From a checkpoint of a small mixture-of-experts model trained on Wikipedia.
Size: 8 layers, width 448, 104M parameters.
Below are experts of layer 3 (counted from 0) of a mixture-of-experts language model. Rows are named router (the router's row for the expert), gate (a neuron's input weights, with its number), up (a neuron's input weights, with its number) and show model dimensions 320-383. Each number is 128 + 24 x the weight over its row's rms, rounded and kept within 0 to 255. Numbers have three digits each.
After each expert's rows: a language model's description of what the expert responds to; "comes after" lists some tokens at least twice as common just before its tokens as in all text. This comes from a sample of Wikipedia text that the model never trained on. Tokens count by the router's weight.

# expert 4
router:137146166133143105158130157081118119133154134094143153146123114121094152160163099159135113112155121153115115118111144111095141141131131120146135126185135128152126132094113100120120125169110159
gate0:126140135130137094119093137110144153130141163153128117128149144113077155118159123148155085164096141098143140072127124124133114105155112115120090084122138148170103129145109105128108156122143095
up0:154172135148084121072151126105117127159111146152144140175117133130118112120135119102139165129094179139100087119160129114124110162168149142129099136128111128175169121161138152087122130135108134
What it handles: Table cell separators. Pipe separators starting a new cell in wiki tables, plus colon and semicolon separators in lists; also stray name pieces like N-ebo-jša.
comes after: "\n", " ", ") ", "0 ", "1 ", "2 "

# expert 15
router:158131172116154103128157112108128133105120111129113140169099093150151144168179120104154127113146122128126146102153141078166144147184092139134141123138151143179133143131094171117141142129082164
gate0:110093142143137103088131121115099148113156116128118133155128128127127123154137128122104124107170151126115110101163094127132144117139125149113111166114137139163146145119109133126120153130137095
up0:127090149148163102098108126151146134131142107143109126126160144135154147135131159142140143085158135142123056068152079125130169102134143131120120162135135136165138164114152140116154143110110122
What it handles: Articles and determiners. Articles and determiners the, a, The, this, each, plus hyphens in ranges and modifiers like free, single, regular before nouns.
comes after: "of ", ". ", "in ", "is ", "as ", "for "

# expert 7
router:130175145099085107149137100113138121127124158108139118129120092128090148162131150129124141102156098104109112146151161099144124125106119090106084142155150158174157167164096116139132114184143121
gate0:146147154129081153096138142116142129092126087156103134121158133147109125170118114103139158102136172119122143175136135147177121118150114135105159137164112092125119108111078077120163091137105133
up0:123135135128075128072138151129164129089114091167091120120162104126137127152121105093113143106157173092089107144139120127162118128147171120114169149143112114113136124102119087131132116117091146
What it handles: Word-initial capital pieces. First pieces of capitalized words or names after the, pipes or dashes, such as Ch, Al, Re, Un, plus New, most, major.
comes after: "the ", "- ", "(", "\"", "a ", "and "

# expert 31
router:122135137139076140113124106097131108115147104153126190121127133094151109127147124154150124162128133111115107090111160150144096134134123120171126152141169122162135119126086121075136158132095114
gate0:157095150135147172119083114110118074150132136116128159177112161125135087130099116110124102103130132151133136099123116163107166109163165158138121125132095097120108154126075108058099122160114155
up0:166126105144138189083084117124169092140169127111157137113124127149129117103120121120146120104126112139094119101142112150118189122146147152126114141143082117156072145109099129114144130183095131
What it handles: Place and team names. Full place, country and club names, often in tables or after commas, such as York, London, Ontario, FC, USA, plus paragraph breaks.
comes after: "| ", ", ", "the ", "in ", "of ", "."

# expert 58
router:160167176152097082138098122082127121176135113135096114121104116121085099135155118112135150110147119137117120111152154116149141131144134117148113132171130133131163139159102143143125115163131082
gate0:157167161123127143106109111099091151151143082109144146156097137110119095173169112154089151161150123097119142147112122121125099128161115097130112134103135122121125108114170171128127137147141131
up0:146181178113121134129101137120107131115152103108132157142097097137105106168174116152105115114149110129162144134091105098101109132099181092166133145146101133127140110149160150158121101163128131
What it handles: Head nouns. Common nouns after an article or modifier, such as season, team, film, population, machine, often followed by of or in.
comes after: "the ", "a ", "The ", "s ", "his ", "-"

# expert 59
router:160153154142103113129114119117128113153142159169138135142091093124081127118159090142135170122120147134143115106177162125122109150147115124154119126153131127102162111127112126121146091182126108
gate0:105116138157157148102150150087130103146158112100156143119162116147108128114132109176117079095120121187129126166116106106084142131099133083127104137190154125106138142114140121111142149154115110
up0:099135143146164130109186142110123129147141162129139127100163108138143144111097117180124087106128116175106117109109121150166150127083109099125094105163130125112116161119142103088148130129115137
What it handles: Organization and group nouns. Head nouns of institutions and groups after the or a, such as University, Party, Institute, family, film, series, album.
comes after: "the ", "a ", "The ", "s ", "his ", "National "

# expert 37
router:134180170143118125100131102133117124157156116118100104121098141122113145141145092084107101134130101144128140151167157105153095105110076124123114115117135118115141156136109134112136137123140122
gate0:129068110106132150127164128113146064136125119114111128118125120134104102124141108125111114175130134114123100128144132150131116139141085146136134098133116137158104173160134166087143106090128144
up0:155082142147117151138137125114150112135129134112119140090104129114107129135158124118115118172132134123149105096165170104131141117135094110150118136138137125130115167138096141101115081106153113
What it handles: Table line breaks. Line breaks and pipe cells in wiki tables, plus as, while, than, out of, and Summer/Winter before Olympics.
comes after: "|", ")", " ", "==", "===", "such "

# expert 17
router:156153158139124100144097112090102118104130132134113151151146113092124113161119148148118118174154144147106106104149183139142141103156131141145140130136165128144126130158134144102134109157100130
gate0:129130122135123147155091086139140140106159121123147133128098079126142109146119113153144129157107110124070119158098112105116101133148144118134132130124150076135110121168109146054093135184161082
up0:161135169143130095173107133145168118098125096107120146104118103132111110154119094146138156130119144141083108150094122123127113136119141134113130154160164080119110132127143175042085161145144073
What it handles: Place-name heads, table starts. Title words opening names like Port, Mount, Saint, Sir, Operation, plus paragraph breaks, row-start pipes and "located" in geography articles.
comes after: "| ", "- ", "the ", "\n\n", "\n", "and "

# expert 41
router:154177149131120096106105135089111118143129121111116092109132094091133125116183125129124133092116099169077163130132181120126141138121105089154112124155136133169135156125125127100158086148101105
gate0:137178130128094104129113118111113132145181162181133159115105107138152126104102117136108150117102162102126124152168108146140141115142100131119147163115134095081137146114126109155112126119093140
up0:086177148133092129121096104119123112145188142158154149131050154145163123097119120128089133160107203098144147141172137146171124110136123156130147143127155055091144143151123103105103127106123125
What it handles: Articles and prepositions. Very common function words the, of, to, in after another preposition, as in "referred to", "the night of", "at least the".
comes after: "of ", "in ", "at ", "to ", "on ", "for "

# expert 6
router:137131123134147066116154103071097149127132137164106127131140114131103121160140086172134142144175148124120125092106169157116121167114135128167095129144126147137137147170121158091158102154133126
gate0:119091170079130126081142105127172151171117125130090125087154087118167155103106124115106139105126148118143142130122151138135115134163095133122105143148139088112177144158129128176136102105107160
up0:130125174091113121103129124156177121140119119148096146098153100096144154111115129134115133132139149092145150096106138139164167137158070140157134125146146095069183111170130132151168122121104152
What it handles: Modifiers and coordinate marks. Words opening a noun phrase after "the" or a line start, such as right arm, mountain biking; closing quotes; minute and second marks in coordinates.
comes after: "the ", "- ", ". ", "(", "\n\n", "a "

# expert 28
router:174147177152134107143138109136133143093131096155142101151110134148138124173166101145124118130144165138103116126142170116164144151126105152137117115153111132149126117131087137107150140150109105
gate0:129128149119111121134145148134093111149123149142178093141107132135140149113126124157169136164090154098148156154121113111138127116079178150139105163130127110152135098145128146166147145129146107
up0:106154143120123141116121150141079108131164155108121087171093119139108145148130117170144148140114126140096167157123143144135116133126135161148133152117130118134154086173138142121155148149141094
What it handles: Breaks, brackets, member. Paragraph breaks, list hyphens and opening parentheses, plus office nouns like Member, President, General and Runners-up in political and pageant lists.
comes after: "\n", ".", "=", "\n  ", "==", ")"

# expert 38
router:164156177115135114130104110156119144112147135088103161139175142128106110154157094164160112125134100137090085112123136124112162113145135127116113153105153094111132167106133130087132139148081142
gate0:149095180123133104121118133110119105115121153141105164090141138120127111114182150150133084101127151110125131119113143086158173139101115109119123115127166154115111144143143156130138156127101121
up0:126133154099136100115143106139151106131119148151096139100148140102119104119169156173101114135137122129094128107124156080194135115126115115116113101113130146125127141143156129118159150122140107
What it handles: Table cell separators. Pipe separators between table cells, plus semicolons, apostrophes, and the word Top in chart or list labels.
comes after: "\n", " ", ") ", "0 ", "1 ", "2 "

# expert 19
router:101115143119113108149124099117139108149161112137156124140113118097118140192147144167150142140132099116085105114112118097118110167145153090088099087144097095152161108158132076165155139158156113
gate0:130116134128160095111085089136094118122078120136111117165120126143112118103120113168179068128157102120125162092144134127114101116124151102161128135109108090109058149113159109121166105149140119
up0:111129148124160104108119095140077133139109090136130152220094133142088135139142139170161093126130102107157178062161146087093085103103121097146115105103111093109115124132135113121146114135151114
What it handles: Year-prefix digits. First three digits of years such as 198, 199, 200 after in or the, plus modifiers like public, Western, Legislative.
comes after: "the ", "in ", "(", "a ", "In ", "–"

# expert 5
router:155141161135135091127114142074104152133128116179105157115135111120104146130133095129159112129183080123115090131128135095121134171148123149149098137131108163146126112101122132112140120147126110
gate0:122137105091163083089146116159097142116143111119103118143157150136162142110151161139103135130156094110099122091130113128152128116121149134142062114100146092113148122126141112113148148143143133
up0:126170121118148088094114101144067142147121132136115079137153119130171175109144143104118122110145090099122142133111109148121097097121133156119083138128154119110154143114153116126141134165122097
What it handles: Table cell separators. Pipe separators between cells in wiki tables of scores, dates and names, plus semicolons in score lists and biography words like born, located, founded.
comes after: "\n", " ", ") ", "0 ", "1 ", "2 "

# expert 22
router:098122171153104129105128112101149130124130123121137157126128119111115126145124128128094111113102119144129113132115136082124124186128112106137103081155118127168115108142114118100124157146122104
gate0:173107101130146102123117152131108082151108104106179126144099159102133149117156065164131144154105133148114139148108116131114138090152136140135119136158099104167126133138151167125142144134138106
up0:166146116131131127120131134152088114173121112115158093138102138122140109102152063154159141159118130138109117099098149136122199100159143167122121144135136100151106130154127148102166119159137088
What it handles: Numbers and dashes. Digits, minus signs and en dashes inside numbers, years, scores and ranges in tables, such as 2003–04, 1–0, −8.8.
comes after: "| ", ".", "201", "200", "–", "202"

# expert 62
router:131129171137121153139139125092126134136154091139116135091149122151140144117110127127153113123109144133088087134136171109115136124111117113132131148143129118169133143207147104123105110161094097
gate0:148142134130103126152129123111132138100153138123094139125118150064164151095122127157158122138114108143109117133133148129095114129128140136158134156125151146167157149157109124138117135134117136
up0:087137161093075127144097127138150120115162102103092121121163117076157137110119141176117105149164106118100147141096132133115152161147153121184143125122133135145120131144131121107132140110113122
What it handles: Infobox field words, sports. Words starting infobox fields and sports-career terms, such as National team, Postal code, Hapoel, used, played.
comes after: "- ", "the ", "a ", "was ", "to ", "be "

# expert 23
router:107134158129114134097112107104162111138159121139164114177150119110061111150142134135130122119148111104124088138085122088130102147137173121097076124142162094117161080184159111078084152158144103
gate0:155140143144095145134150089108099117125101137108138164134123120195108143136150159122151118140165180116154127110153130097114142122148141126154126150119127130115108138156083157124115138162139153
up0:142133123110102169128134119080134103116097142115153128160143167162123139130132156107142144101158149132183128125136135107112156126134134101144086136116127133158077104138066099142105168166082137
What it handles: Year first digits. First three digits of years such as 198, 199, 201, 202 after commas, parentheses or "in", plus the word "history".
comes after: ",", "(", "in ", ", ", "–", "In "

# expert 43
router:173153141156106128121088093100127102093119106157128142112122112089118135125158120154141166097168103162156115117151151103124132156139139135153126138136168169179110126142132122116144146124132139
gate0:165078124156124115150128121134144090151107083138104115119153143112125106102115177117073118174117148126107076100138107083128116132092125122130121122133169130135136101116125098164126133138118149
up0:135117133131122133149132105140160112122099105103135147138143136138134133098113171112069120139126164164123144080123101070110125139145126158146127111125180121131097124100111095133124124144142146
What it handles: Biography verbs, section heads. Past-tense verbs after he or she in biographies (made, died, received, moved) and article-opening a, plus == section headings.
comes after: "'", "was ", "to ", "\n\n", "he ", "and "

# expert 47
router:091179127141126114117136137096132129136145184149154123138099098127111130149124136099134150147154118155141086150122140122147108124132118093123110122145162134122128133154143148134138113120116121
gate0:119136136117110163133119105127133104194106124135101152122098100112130084118101147115119141129136133114128089115155128141133124172117117140089085081169141122152124123136124105112164145193181103
up0:125171150128117150151132118159099101122122124118103184110111094091133103114129141085089125142135131106139099118142126114144121149124090159085118099102117150111165120118143120121153133178162121
What it handles: Naming modifier nouns. Nouns inside multiword names or compounds after the or a, such as call sign, election, railway, Film, Theatrical release, Civil War.
comes after: "the ", "a ", "The ", "°", "″", "s "